Weights of a small mixture-of-experts language model, trained from scratch on English Wikipedia.
Training: a variant of Adam for the experts, 4744 steps.
Below are experts of layer 6 (counted from 0) of a mixture-of-experts language model. Rows are named router (the router's row for the expert), down (a neuron's output weights, with its number) and show model dimensions 160-319. Each number is 128 + 24 x the weight over its row's rms, rounded and kept within 0 to 255.
After each expert's rows: "comes before" lists some tokens at least twice as common just after its tokens as in all text. This comes from a sample of Wikipedia text that the model never trained on. Tokens count by the router's weight.

# expert 8
router [159 121 158 146 117 141 104 111 125 109 125 125 109 120 115 162 116 116 153 106 161 170  79  99  93 159 156 140 173 108 141 165 158 146 120 101 137 119 121 130  76 144 139 130 162 147 149 119 121 147 129 111 115 132 133 105 129 154 154 111 149 127 113 114 105  87 119 172 158 141  93  95 129 136 130 136 124 178  98 154 100 120 148 143 130  96 111 118 104 118 162 139 114  80 121 126 128 131 115 159 126 131 150 159 106 133 155 160 147 130 122 167 158 109  93 135 131 158 116 143 130 128 100 141 149 112 148 130 112 143 127 125 108 151 145 127 154 104  91 134 123 100 127  77 156 149  87 131 171  97 154 108 125 154 112 105 126  90  74 117]
down0 [115 147 129 163 128 134 133  74 127 120 133 129 153  94 154 152 128 143 153 100 104 136  55 150 136 115 112 114 152 141 134  96 133 111 115 108 125 102 100 105 139 150 164 111 115 151 119 137 124 121 116 148 114 133 106 124  59 155 102 103 123 120 126 158 125 128 126 101 139 135  93 135 118 130 122 106 141 165  98 152 119 165 134 123 122 160 150 105  92 131 150  88  87 141 143  88 137  95 126 132 167 139  94 151  91 118 156 129 107 175 136 124 140 127 130 102 136  86 153 143 138 106 109 150 179 122 118 117 118 148 151 131 155 149 141 165 129 161 145 152 123 144  89 125 171 153 127  70 133 110 129 117 127 117  97  75 120  92 147 127]
down1 [ 69 133 135 126 129 130  81 130 124  94 134 120 124  88 152 103  80 144 126 138 124 129  56 130 122 134 177 121 108 168 133 173 105  95 138 116 163 131 112 114 112 162 169 122 151 138 169  95 125 108 116 149 124 157 105 134 146 108 121 139 126 126 118 131 166 122 148 125 126 119 125  80 176 107 113 116 146 137 149  87 118 123 146 107 131 137 126 122 139 155 119 134 107 128 112  98 161 136 150 135 167 123 103  66 128 129 144 130 135 135  98 117 157 125  97 121 144 136 134 122 129 129 133 147 132 177  91 132 118 129 150 118 127 118 102 143  98 106 148 144 136  91 143 159 130 130 170  86 127 107 151 128 122 150 157 130  97 143 127 110]
comes before: "\n", " The", "ed", "-", " He", " In"

# expert 6
router [150 132 137 105  87 179  77 137 122  94 117 171 108 116 120 151 118 100 158 128 142 148 103 123 110 195 114 167 187 113 142 146 154 151 142 130 163 136  92 125 101 149 121 129 162 129 117 126 121 149 145 114 122 118 147  64 106 106 128 130 149 130 132 130 112 100 123 180 131 147  91 122 149 120 115 135  95 166 158 109 123 119 128 135 136 123 125 145 123 113 163 132 108  96 138 122 109 118 118 115 108  96 137 136 128 135 163 126 128 116 123 160 159 159 118 126 130 156 139 100 139 148 127 146 131 134 144 140 116 131 129 128 138 136 153 160 124 109  98 137  73 101 137  91 136 162 101 169 180 101 150 138  72 158 101 133 125  98  80 116]
down0 [151 145 109 132 133 124 147 113  94 115 179 122 180  81 116 129 130 120 114 117 154 105 119 149 151 142 113 179 121 158 157  96 113 146  87 121 125 134 135 145 181 117 140 154 115 121 151 135  83 104 101 127 151 125 116 121 113 128 153 133 124  93 109 123 103 117 153 126 109  99 119 127 136 161 101 116 122 133 148 166  90 145 168 135 142 154 162 123 145 118 157 135 174 143 127 111 121 122 126 125 195 124 146 165 121 117 132 135 101 125 127 165 160  71 132 120 115 100 166 134 112 111 122 131 132 131 139  95 130 125 149 141 130 109 120 126  83 183 170 154 121 120 151 122 169 167 126 128  89 117 131  80 130 120 116 124  88 122 133 114]
down1 [156 108 133 100 111 171 129 119 117 132 139 120  93 171 120  91 106  96 126 107 127 135 113 142 130  89 101 140  93  97  99 162  89 119 118 156 107 136 178 132 143 174 154  94 178 139 112  64 116 143 144 138  89 107 171 132 157 163 115 114 137 142 142 162 101 120 121 125 157 122 129 105 129 146 170 114 155 142  76  80 127 106 109  91 117 150  94 144  83 126 137  95 125 154 120 145 112 121 164  90  91 124 105 107 119 177 143 143 113 107  54 159 113 142 116 136 106 146 112 151 131 134 102 117 106 146 107 161 115 115 182 128 146 160 118 131 158 138 112 121 134 119 143 160  75 173 156 121 125 127 146 148 142 124 146 118 117 146 123 133]
comes before: " ", "ly", " to", " re", "ity", "N"

# expert 18
router [166 113 144 133  98 158 110 103  94 115 153 119  80 103 120 136 146 108 163 133 109 146  94 111  91 140 103 156 182 104 147 179 151 146 132 141 159 127  86 167 124 139 182 108 180 128 113 127 123 118 160  98 109 130 108 131 124 107 145 107 134 134 140 117 112 102 121 155 126 136 123 103 131 146 117 167 113 170 122 137 120 117 110 176 141 110 127 134 114 126 249 131 116 101 130 138 151 110 128 132 130 122 135 159 123 123 130 160 130 116 125 131 138 130 114 144 132 136 132 146 133 123 121 125 135 111 156 147 116 135 134 117 129 142 127 158 107 129  91 184 115 130 130  73 150 147 115 124 179 104 192 118 127 172  83 123 141  86 136 120]
down0 [ 98 115 142 150 133  76 157  81 130 168 162  84 148 118  83 128 168 116 135 103 128 101  75 128 123 109 144 133 164 133 137 152 123  98 119  98 158  97 110 136  93 175 100 132 135 115  88 107 120 133 155 141 101 126 120 156  86 119 126 177 142 136 160 105 105 154 138 115 119 123 142 138 100  96 135 129 114  86 126 161  96 168  80  71  81 141 131 156 103 111 148 143 125 109 116 146 154 139 111 130 122 122 128 108 119 129 127 133  77 131 158 138 129 115 120 148 125 143 159 104 148  82 119 101 130 139  85 102  89 107 116 145  74 100 126 101 132 121 122  84 130 150  92 160 127 170 155 109 134 130 102 130  84 181 131 142 169 129  98  91]
down1 [102 157 131 141 161 105 159 112 108 101 119 133 167 119 154 137 102 115 105 143 114 139 175 118 141 123 109 145 116  88 145 155  90 130 114 122 174  99 123 131 113 115  82 157 119 119 136 117 148 108 121 126 111 111 135 148  93 130 143 123 151 106 100 124 147 154 124 181 120 116  84 122 141 146 102 171 113 123 121 108 133 163  78 105 115 109 127 118 123  81 144 147 126 124 135 117 107  70 119 138 149  96 104  80 135  83 148 111  85 147 107 111 130 151 164 132 150 109 190 103 143  62 152 112 120 171 141 114 130 118 106 131 137 146 145 132 131 108 133 145 122 127 157 191 103 115 132  73 134 143 100 155  87 140 136 141 127 142 129 146]
comes before: " |", ")", ";", "2", "1", "5"

# expert 47
router [152 120 159 147  94 147 136 115 107 104 152 137  97 114 128 151 134 125 159 103 165 132 116 104  96 165 101 125 184 127 122 113 142 116 112 119 121 175  99 125  91 133 128 156 164 155 137 115 136 133 147 115 126 142 147 121 116 131 125 117  98 136 140 107 147  79 127 183 119 131 114  98 138 147 100 156 145 150 168 141 103 129 129 159 155 104 124 109 128 109 144 132  97 149 122 104 104 100 104 144 102  75 126 116 126 119 150 136 132 150 124 112 150 114 154 140 128 169 121 142 106 121 123 133 155 133 126 154 116 163 127 129 174 135 128 128 113 101 121 158 119 101  94 163 179 155  76 132 111  92 168 106 111 180 110  68 152 105  81 124]
down0 [116 134 133 142 106  99 161 131 126 129 162  87 137 117 109 125 147 174 148 184 136 128  71 106 151 147 123 118 205 126  42 100 102 111 110 125  74 120 121  95 121 157 124 114 104  97 141 136 140 118 106 132 173 140 141  97 169 143 138 140 116 115 113 120 136 133 126 124 152 150 148 130 152 153 142 126 158 136 120  88 168 121 118 116 165 131 107 137 161 112 155 125  94 108  81 144 168 149 148 124 122 126 166 159 100 114 116 125 132 143 142 128 128 141 129 135 103 129 154 129 106 145 127 110 131 124 143 116 118 138 158 143 104 119 154 143 133 128 136 107 133  97 120  87 159 151 110 152 203 113 131  99 134 157 111 112  79  89 108 144]
down1 [ 93  72 124 111 119 142 127 100 133  95 140 128 175 135 159 119 131 153 139  99 141 115 103 144 120 146 118 136 173 170 152 166 108 167 141 123  79 113 167 121 123  87 135 119  77 119 139  99  77 131 166 122 144 128  81 159 169 184 108 106  87 204  99 154 159 120 136 134 161 140 122 117 117 138 130 134 125 146 134 144 126 139 152 131 151 119 110 125 135 134 114 118 124 145 136 146 153 136 104 155 183 103 136 138 119 126 130 130 123 142 146 112 151  97 112 123 161 135 137 101 120 124 152 162  91 161 129 141  94 153 145 125  85 126 134 123 115 138 169 104  95 175 146 103 137 157 145  98 132  83 180 142 110 152 129 137 130 119 144 100]
comes before: " ", " be", " a", " been", " re", " not"

# expert 9
router [165 122 146 165  96 148 118 118 133 135 155 129  94 107 142 145 120 116 158 122 114 129 112 122 154 171 139 171 255 133 133 165 148 133 127  94 127 169  84 128  85 136 140 145 158 112 104 129 144 129 162 116 120 123 142 145 128 115 115 115 124 154 127 151 134 130 160 153 129 119 102 115 140 120 111 117 144 139 135 133 114 116  98 185 145 104 117 124  96 108 147 107  99  90 123 117 117 109 106 154 124  85 103 151 130 116 162 164 132 146 144 134 137 127 103 158 104 148 131 147 149 119 136 158 103 128 138 113 140 112 124 133 148 132 148 122 110 110  84 159 112 124 153  94 163 174  84 144 154 106 141 113 135 156 155 123 182  85  77 145]
down0 [160 107 152 147 168 137 147 131 121 138 129 136 124 131 141 133 162 114 174 163 125 122 116  92 128  98 113 142 171 160 180 184 146 110 170  86 117 121 143 129  99 119 104 116 134 158 141 141 120  65 130 185 139 110 130 107 122 141  99 113 142 169 151 108 127 117 147 126 163 130 131 122 143 133 122 137 107 109 122 122 108 118 132 140 108 140 162  75 111 133 131 127 134  60 164 126 109  93 142 123 153 134 155 150 131 101 151 126 143 143 118 116 124  90 133 127 115 143 169 144 149 127 157 142 114 152 146 166 128 140 119 114 132 114 144 110 119 161 152 129 141 138 149 107 119 138 163 156 119  90 101 144 145  95 139 136 128 143 120 110]
down1 [203 161 131 132 138 123 158 132 155 136 103 111 140 134 115  84  51 101 145  87  86 117  93 155 115 139 129 141 105 108  97 103 170 133 117 154  88 140  88 124 121  94 162 167 125 153 162 101 123 135 154 144 124 129 144 137 100  58 128 155 140  85 114 108 136 129 131 153 115 119 104 116 151 110 132 103 153 118 113 140 107 106 140 126 136 178 108 145 157 123 135 118 148 106 117 131 154 133 134 134 136 137 111 149  97 130 112 142 136 122 140 171 110  99 135 114 108 167 146 151 116 141 104 106 131 137  97  90 103 143 172 121  97 172 146 146 148 155 167 100 135 128 101 115 107 112 116 150 107 112 136 113 143 124 109  96 125  88 129 123]
comes before: "s", "ment", " of", "t", " to", "st"

# expert 27
router [170 106 151 156 125 148 111 108 119 109 140 145  81 115 118 140 114  98 162 122 143 134 113 112 105 166 130 127 217 130 149 189 121 147 153 137 157 146 131 141  95 105 131 140 137 140 119 142 131 133 151  97 134 148 154 115 121 107 147 117 134 135 134 133 100  52 111 149 125 145  95  93 138 143 134 131 112 151 121 148 107 109 140 155 125 109 109 107 109 126 195 128 134 110 158 116 110 118 132 155 130 103 142 161 128 150 174 153 109 154 128 141 158  84 136 132 123 146 116 133 125 137 102 150 126 130 137 123 151 113 142 137 159 130 130 168 139 124  64 163 109  73 127  88 145 162 130 145 189  73 185 128 146 145 124  98 149 117 135 124]
down0 [ 81 122 137 119 188 118 130 174 122 133 153 135 115 130 113 158 118 122 145 151 166 163 121 139 144 125 153 140  99 164 114 125 141  97 132  88 154 137 160 107  97 142 119 154  95  97 128 126 104 123 127 118 114 120 141 119 140 176 135 102 158 114 175 127 126 130 127 106 122 103 103 150 117 109  84 168 101 116 107  91 152 132 155 132 110 124 112 122 124 116 125 137  83 147 108 150  98 125 170 171 133  85 148 139 109  72 135 117 103 135 131 169 149 137 141 101 117 142 126 177 149 136 110 118 129  96 117 157 170 119 113 131 142 141 119 143 140 104  73 107 106 104 157 113 121 135 133 148 143 150 117 111 115 112  86 111 145 152 129 104]
down1 [149 146 119 118 130  96  92 149 135 120 102 112 124 152 112 149 148 104 155 129 125 117 119 141 128  98 167 142 170 129 159 121  92 102 107 135 103 200  54  85 105 129 144 132 126 121  96 162 161 146 122 151 156 135 122 150 110 125  85 134 116 134 115 114 127 133 122  82 145 139 201 105  94 118 143 118 139 124 103 139 112 115 140 159 136 149 157  82 145  88 155 114  99 141  61 135 115 128 148 105 143 118 176 105 109 167 116 131 177 136 121 141 101 164 127 131 170 104 135  92 117 103 102 139  96 131 179 120 154 140 136 140 116 132 136 111 146 152  95 106 115 149 159 113 146 145 144 167 143 122 139 113 130 104 104 115 100 145 141 142]
comes before: " |", ",", ".", "–", ")", "–20"

# expert 0
router [178 118 179 126 114 148  97 116 129 116 128 130  99 129 141 127 133  96 157 112 169 122 111 108 104 151  99 146 187  95 166 164 164 144 144 105 145 119 113 126 112 104 179 150 154 149 124 133 110 148 153 101 126 152 109 118 145  91 101 118 112 134 131 121 145  93 123 102 123 133 102 152 134 156 114 123 135 132 151 132  95  93 137 148 146 119 121 148  90 107 170 125 122 147  85 106 110 127 145 149 125  89 101 144 138 110 147 149 140 121 119 141 120 126  88 110 146 133 104 135 151 128 155 101 142 171 121 136 144 119 143 127 176 122 153 164 141 114  99 156  82  95 123 119 146 137  87 125 175 108 137 134 140 168  85 117 150 100  86 137]
down0 [155 117 100 162 155  76 168 130 148 118 134 131 134 101 159 119 100 106 107 134 125 141  76 162 146 215 146 101 119 139 174 145 127 127 122 105 136  91 131 107 105 105 161 128 121 127 135 159 125 142 111 139 128 142 121 125 127 113 113 104 130 104  85 136 145 143 172  94  97 145 111 125 131 105 156 121 166 136 135 144 131  95 119 150 117 107 115 132 135 107 126 140 125  96 128 144  95 145  85  96 162  74  83 108 105 169 199 106  82 101 101 137 119 114 113 141 162 124 126 135 138  79 144 156 141 133 142 124 126 129 132 176 147 151 100 145 146 167 105 101 148 127 153 109 150  83  91 115  80 147 130 122 153 129 110  96 109 167 127 156]
down1 [116 160 128 103 113 127  71  99 131 120 170 101 114 131 158 131 125 150 120 112 106 178 112 115 187 142 163 109 147 164 102  58 117  79 171 143 150 108 126 101 182 122 108 143 115 137 133 125  90 137 109 119 109 134 111 156 158 150 136 123 116 104 109 152 123 103 132  66 123 143 160 102 165 133  93 118 142  67  69  82 130 130  97 143 152 137 110 147 125 112 109 161 112  86 140 161 124 124  95 133 125 104 100 129 121 182 144 125 123 144  97 135 119 124 173 152 169 140 123 123 163 140 146 139 141 165 141 107  96 130  84 130 164 136 107 109 110 111 142 153 105 155 159 102 110  64 106 143 153  98  70 141 136 133 155 138 141  98 130  72]
comes before: " a", " was", " the", " is", " an", " well"

# expert 42
router [153 131 139 135 107 140 117 136 111 110 151 103 116 126 123 178 124 110 166 152 113 115 132 123 127 144 107 161 177 135 136 186 160 119 137 113 177 147 115 122 112  98 154 120 148  98 119 125 117 129 132 140 146 128 127 131 136 146 154 130 137 132 110  87 163 132 140 128 113 129 113 117 158 167 108 143 122 133 130 156 110  99 123 130 120 126 137 156 106 130 179 117  86 132 107 108 110 135 136 149 109  98 149 161 121 146 132 171 109 116 156 128 143 126 102 158 123 138 130 129 138 133 133 159 143 132 132 103 149 124 135 129 118 178 120 158 104 130  97 171 125  88 114 136 132 173  70 121 180 124 142 118  88 179  96 130 140  75 121 124]
down0 [146 119 143 109  97 152 153 107 140 107 112 143  87 127 118 114 115 139 138 163 158 106 138 157  87 158 147 156 127 128 149 139 123 125 102 126 124 147 131 115  89  92 156 135 111 139 106 121 115 134 156  96 124 131  95 137 150 145 101 117 148 162  94 141 112 104 110  85 161 107  54 120 130 134 138 131  94  95 150  85 115 149 117 126 126 139 132 144 104 146 108 144 112  92 134 142 160 120 135  91  84  79 130 144 127 132 136 161 123  81 127 175 133 125 102 141 119 108 123 128 150 169 132  97 144 115 147 129 105 166 135 132 173 156  93 169 112 116  88 106 147 123 165 135 108 133 137 157  77 119 132 160 111 116  99 122 129 136  84  84]
down1 [143 140 160  97 137 136 159 157 204 127  99 147 108 124  96  99 134 147 114 125 103  82 167 104 155  97 167 118 142 104 151 110 145 108 109  99 112 122 117 138 126 105 131 140 139  99 137 128 171 154 171 140 135 113 110 143 159 139 136  80 109 170  73 149 108 114 130 101  99 101 104 136  88 142 143 131 173 144 113 108 105 136 119 149 144 137 118 119 109 124 135 133 124  99 114 147 151  96 138 141 150 166 143 134 168 109 140 138 112 169 112 127  99 176 136 131 117 158 125 146  79 106 138 123 110 128 102 170 122 114 115 129 184 112 110 142  96 147 126 130 153 140 129 116 152 100 160 122 126 142 133 150  84  99 171 181  85 104 152 124]
comes before: " the", "ed", " a", "|", "ing", "ation"

# expert 26
router [177 131 145 167 110 157  87  90  95 110 114 154 111  95 147 133 116  96 151 114 153 126 103 120 115 154 131 139 181 114 104 131 145 143 128 109 152 140 124 138  94 140 141 144 138 125 146 122 106 151 150 139 109 149 132 108 141 112 143 131 104 126 147  98  99 110 119 179 142 130 125  83 157 144 137 140 118 169 144 150 114 139 118 164 191 108  97 134 118 136 230 126 109  94 145 125 117 123 135 184 114 119 139 161 108 129 117 145 127 148 142 119 150 121 106 122 107 157 133 126  98 141 124 162 167 119 158 179 145 124 159 148 148 127 141 135 130  97  99 171 100 111 101  95 147 149  75 120 137 100 191 125 108 153 121 100 156  73 109 164]
down0 [147 120 117 152  74 135 146  99 147 106 138 110 131 128 176 158 154 127  98 140 151 115 149 145  90 139 104 144 172 103 104 134 120 108 128 152 159 144 147 100 119 147 119 121 124 102 112 117  91 162 128 137 143 126 146 142  99 136 130 160  97 183 154 111 134 107 158 132 129 153 145 143 137 130 146 141 121 112 148 128  94 135 138 106  98 111 163 149  88 175 125 120 154 148 149 144 135 109 141  93  91 122 144 143 150 126 107 182 147  95 135 158 118 101  89 125 138 171 144  78 116 130  87 165 129 153 134 112 116  97 101 142 144 126 145 118 126  93 145 120 178 154 132 148 131 108 120  87 124 144 148 124 136 123 109 135 143 104 111 124]
down1 [131 128 134 100 148 158 124  81 183 142 106 121 140  78 156 139  76 124  97 101 119 165 167 170 100 124 198 136 145 131 109  92 145 105 134 183 136 114 149 172 140 106 139 174 133 115 113 128 102 151 129 111 148 106 130 127 112 114 178 112 144 103 114 121 125 119 149 133 152 127 130 130 121 141 135 113 113  93 143 153 140 145 136 121 142 128 164 121 108 150 138 145 191 134 140 139 146 116 168 130 123 170 169 113 160 131 151 114 140 100 122 149 137 136 113 130 170 157 142 120 180 137  97 123 111 107  93 158 136 134 106 110 154 148 122 120 114 138  97 142 165 127 131 177 116 165 153 113  94 123  92 131  92 106 151 149 117 109 117 134]
comes before: " |", ".", ";", "ar", " —", "|"

# expert 37
router [174 117 160 146 118 162 130 107 123 119 127 144  83 142 110 152 101 143 144 108 151 116 114 143 121 161 160 140 156 136 137 163 138 146 160 118 178 107  76  90 113 136 169 164 142  99 105 107 144 118 127 120 125 108 125 132 111  88 153 118 159 142 131  97 127 140 117 147 110 112 105 136 126 158 101 155 124 121 137 171 115 139 111 169 159 107 124 133 102 109 181 157  99 108 139 126 125 133 124 173 112 135 113 170 112 135 142 160 119 124 142 117 160  93 111 136 128 121 131 142 146 128 131 148 138 125 128 136 127 139 121 142 168 148 145 132 130  67  79 151 110  83 128 121 132 171  83 137 143 146 125 108  52 144 127 100 130 114  80 153]
down0 [ 86  91 176  79  92 162 171 116 128 134 106 145  75 102 121 122 128 114 168  91 118 155 105 136  86 134 142  89 128 151 111 105  86  95 109 133  79 136 124 117 107 102 124  95 100 145 118 115 123 142 133 140 109 155 116 141 138 131 128 151 148 131 138 145 109 151 151  99 137 101 109  88 119 128 166 112 141 172 124  85 172 135 120 132 111 129 135 104 122 121  94 100 144 131 141 138  79 120 139 151 130 123 159 104 111 134 154 134 131 102 131  81 103 134 157 145 103 102 132 154  75 147 138 125 105 111 152 146 120 173  84 112 135 114 177 118 118 145 113 104 155 143 132 127 164 114 138 108 112 102 184 125 105 141 131 128 122 160 164 126]
down1 [108 129 134 121 128 120 199 136 116 124 108 104 134 131 154 155  54 166 144 115 132 100 159 116  87 124 181 155 110 153 148 141 141  95 150 145 145 140  93 139 142 131 114 121 131 128 118  83 106  92 167 127 145 165 172 131 105  86 138 129 141 129 115 101 131 106 139 145 139 130 164 119 143 142  92 110 156 120 137 119 136 118 143 120 104 168 172 187 141 104 136 119 123 160 133 133 128 111 144 147 131 173 146 151 133 140  83 152 103 159 149  96 141 108 161 102  91 120 137 161 155 143 154 122 128  90  91 122 140 155 152 147 129  99 122 103 140 120 131 145 129 118 164 150 136 158 132 123 112 137 124 104 145 116 123 160 120 157  97 129]
comes before: "==", "The", "===", "In", "=", "|"

# expert 32
router [113 128 160 146 131 154 105 148 122  99 106 151 102 150 128 124 108  81 140 112 117 126  99 132 126 177 122 141 199 113 148 184 147 140 158 100 119 145 103 123  87 109 150 125 181 136  97 108 139 144 163 112 134 137 121  62 107 115 148 108 143 130 147 149 141  67 129 169 112 158 143  86 164 161 117 139 109 158 143 129 125 124 127 170 125 133 105 120 100 130 157 139  99  97 140  99 153 117 111 118 133  85 134 140 144 142 150 165 125 121 141  92 139 110  99 135 160 139 122 129 146 114 143 106 113 138 129 117 139 113 148 173 145 143 132 152 100 114  92 153 149 115 124 114 151 170 101 137 175  99 155 129 117 154 130  98 106  89  70 135]
down0 [133 124 120  99 150 105 123  78 163 141  72 103 143 108 122  96 115 111 120  86 161 126 169 133 161 153 136 111  32 135 133  97  96 157 129 116  86 176 129 160 103 150 156 109 157 142 102 145 126 127 117 168 130 125 131 126 135 152 116 125 119 133 133 118 155 141 135 173 139 167 126 134 146 161 125 101 172 137 138 109 168 134 109 126 109 181 127 146 148 136 149 102 138 160 109 112 128 104 133 180 155  89 136  84  91 123  94 143 135 137 111 149 132 100 131 125 175 103 110 147 120 161 176 144 114 137 116  99 100 182 149 144 114 122 137 161 163 124 110 141 117 124 120 153 143 156 125 104 169  83  84 172 109 156 131 129 104 153 113 124]
down1 [155 119 122 126 105 121 135 103 147 158 126 149 156  82 150 119 123 120 137  96 100 164 109 125  86 133 151 128 135  91  99 118 127 119 131 105 177 139 159 123  89 102 108 149 128 126 102 116 126 101 135 122 145 128 120 100 165 202 142 118 116 132 157 144  93 139 167 141 102 154 120 115 146 125 148 175 182 151  92 139  85 144  98 122 100 138 153 160 123 133 141 130 128 150 156 104 139 135 138 129 158 105 125 109 113 134 114 120 105 124 143 162 162 122 114 155 121 126 163 128 186 147 128 124 103  57 127 118 129 136 139 115 151 135 147 152 142 167 167 149 115 156 120 135  80 146 130 121 132 105 100 139 118 107 151 119 152  90 132 134]
comes before: " of", "s", " the", " to", " in", " for"

# expert 12
router [149 114 153 162 129 139 138 122 101 104 118 121  91 155 111 117 119  94 180  99 143 122  93 108 121 145 131 177 179 106 153 151 143 135 123 101 140 147 109 123  94 111 128 115 141 105 133 131 101 149 115  92 108 145 152 110 129  94 128 112 108 166 134 130 130 114 113 167 115 150  84  96 178 130 133 130 107 138 143 152 119 115 123 141 141 119 146 142  99 105 210 129  94 107  89  93 124 115 111 155 125 130 154 155  68 118 150 174 154 133 140 136 131 137 107 122 130 174 121 136 151 142 114 148  96 143 143 129 117 130 132 164 156 140 139 129 111 111  87 161 124 110 110 106 152 167 100 120 113 113 198 118 103 145 105 110 176  86  93 117]
down0 [179 138 161 113 110 116 138  99 100 157 123 109 118  83 115 108  93  84 101 144 118 164 124 108 139 128 117 116 206 130 123  99 101 121 112 187 135 116 122 131  97 102 122 118 120 129 125 122 110 121 105 109 122 128 124 135 119 122 135 122 186  97 131 144 122 100 119 141 159 160 113 128 152 160 175 133 166  82 143 132 145 123 106 142 122 136 166 125 108 137 136 125 136 143 141 139 136 156 118 101 150  56 129 113 128 182 160  76 132 144 147 143 136 117 199 102 103 142 140 150 124 151 168 133 151  92 112 150 187 151 115 152 123 144 136 165 107 111 103 121 129 111 129 103 116 116  90 150 181 155 168 126 134 155 131 111 144 108  80 152]
down1 [167 174  85 135 136 116  60 159 119 161 101 107 120 161 155 129 140 135 129 161  98 158  84 151 125 132 120 113 152 100 154 158 125 152 130 102 136 125 152 130 107 150 146 134 129 139 159 107 160 131 186 152 138 146 107 152 128 139 171 130 126 101 153 140 106 144 151 132 143 118 121 132 170 127 150 153 124 176 138 161 101 111 149 165 152 125 114 154 117 131 145  80 120 142 102 105 130 148 146 144  71 148 102 150 116 141 149 126 130 156  81  96 111 140 113 143 120  88 103 126  78 144 147 103  99 181 141 112 151 122 136 131  74 121 123 120  70 134 140 152 106 152 143  83  69 124  98 156 173 104 143 165 110 119 103 160 102 117 102 124]
comes before: "\n", "-", "|", " The", " He", " In"

# expert 11
router [160 116 119 134 119 149  83 133 128 126 130 126 121 102  94 114 143 101 167 112 130 120 102 117 136 158 115 160 204  79 132 172 134 140 131  92 141 139 112 108 110 141 153 141 132 111 120 121 125 131 151 104 116 142 147  93 102 100 128 119 127 130 137 128 113 103 101 135 114 121 102 120 216 157  98 153 105 173 131 155  86 112 132 157 172 111 109 117 111 104 155 114  78  93 100 107 142 122 128 135 113  94 133 145  95 117 164 151 107 142 117 116 141 148 105 136 133 158 113 144 119 131 118 117 151 162 135 108 131 128 150 157 124 102 136 148 118 118  77 178 119  85 109  96 169 118 126 176 188  90 159 108 141 178 106 126 138  86 110 130]
down0 [155 197 111 157 138 104 115 127 120 130 105 134 146 143 126 166 116 119 126 136 144 146 128 180 140  99 141 122 182 208 106 119 116 138 160  97 136  69 118 125 102 112 168 125 107 150 134 110 175 103 157 128 174 114  90 118 158 143 131 139 125 134 126 136 112 129 130 122 115 107  97 138 124 104 155 175 110 132 139  96 127 166 127 144 132 176  80 105 144  78 140 156 151 150 132 142 136 127 149 153 121 133 120 153 132 126  99 134 108 125 129 136 137 140 145 185 129 140 171 101 166 165  99 153 104 136 128 118 158 135 115  93 138 130  82 108  97 151 154  94 119 133 126 109 152 124 154 135 134 154 100 112 133 126  82 142 139 127 131 120]
down1 [138 144 139 146 127  84 138 146 118 123 111 151 120 141 103  92  74  97 156 122  93 109 120 176 145  96 155 153  92 103  77 140  61  76  94 119 121 145 163 179 147 129 149 148 109  97 132 104 163  89 183 128 125 123 103 115 135 145 143 105 135  98 102 132 140 144 118 154 107  76 114 108 145 140  73 122  88 135 122 124 132 122 127 146 136 143 134 125  73 131 127 125  74 158 116 120 126 119 155 100  93 144 146 125 157  62 140 185 137 174 148  89 135  83  96 122 105 147 106 144 108 109 148 118 161 148 150 148 127 128 137 122 122  75 125 118 123 134 129 105 121 153 154 156 159 111 138 107 147  71 107 142 123 190 146 107  99 140 137 122]
comes before: " of", " ", ",", ".", " and", " in"

# expert 3
router [198 105 158 169 117 164 132 135 109 108 122 117  95  82 112 149 100 100 155 123 140 122  86 116  98 169 114 152 167 119 135 159 170 143 127 136 150 139 120 144  96 128 148 132 155 140 101 113 141 130 154 116 124 156 118 164 131  85 141 115 111 123 144 124 117  77 120 156 148 143 108 124 156 167 133 111 137 178 138 112 108 123 118 153 124 108 117 142  95 120 227 138 130 131 115 108  92 112 117 174 128 145 121 117 122 120 141 161 122 124  95 125 145  90 131 133 124 170 112 137 141 128  95 133 109 143 155 168 127 139 120 138 116 145 152 171 141 113  98 149  97 107 120  91 136 166  99 119 151  95 152 147 140 192  95 125 151  92 147 136]
down0 [114 166 148 127 126 186 118 188 141 149 123 154 103 143 122  86  72 153 142 148 123  73 140 128 132 153 105 112 140 118 115 130 108 146 132 141 106 138 145 130 124 114 104 160 113 156 148 121 106 149 178 129  88 163 114 144 100 126 144 106  85 137 182 102 119 135 127 123 127 169 147 155 152 130 128 121 125 148 118  72 105 156 118 132 149 173 118 131 138 155 118 130 121  90 143 109 120 142 106 135 102 133 127 140 110 118 129 143  93 100 127 148 142 103  76 158 135 154 114  93 130 143 166 129 145 158 101 139 108 111 143 117 129 163 123 104 129 203 143 116 150 133 116 107 153 128 136 116 107 113  94 117 107 125 118 148 106 129 102 124]
down1 [120 160 112 137 141 122 167 108  87  77 161  89 163 136 142 133 137 130 124  97 111 138 113 114 122 166 174  95 117 154 139 115 113 132 117 114  85 138 136  94 162 135  64  89 122 121  93 106 117 118 124 160 135 152 157 101 107 114 128 136 134 107 134 112 117  98 123 118 134 101  93 122 173 113 132 129 113 111  88  72 139 145 116 127 122 145 159 133  89  92 119 157  97 112 116 127 144 164 122 120 149 178 142 131 112 179 100  71 108 130 141  97 118 110 169 132 115 123 171 129 145 112 153  96 168 143 147 122 159  95  80 146 152 138 147 127 103 140 134 124 146  91 133 117  82 104 110 160 143 102 109 152 134 138 137 119 143 121 163 158]
comes before: "A", "S", "C", " |", ")", "R"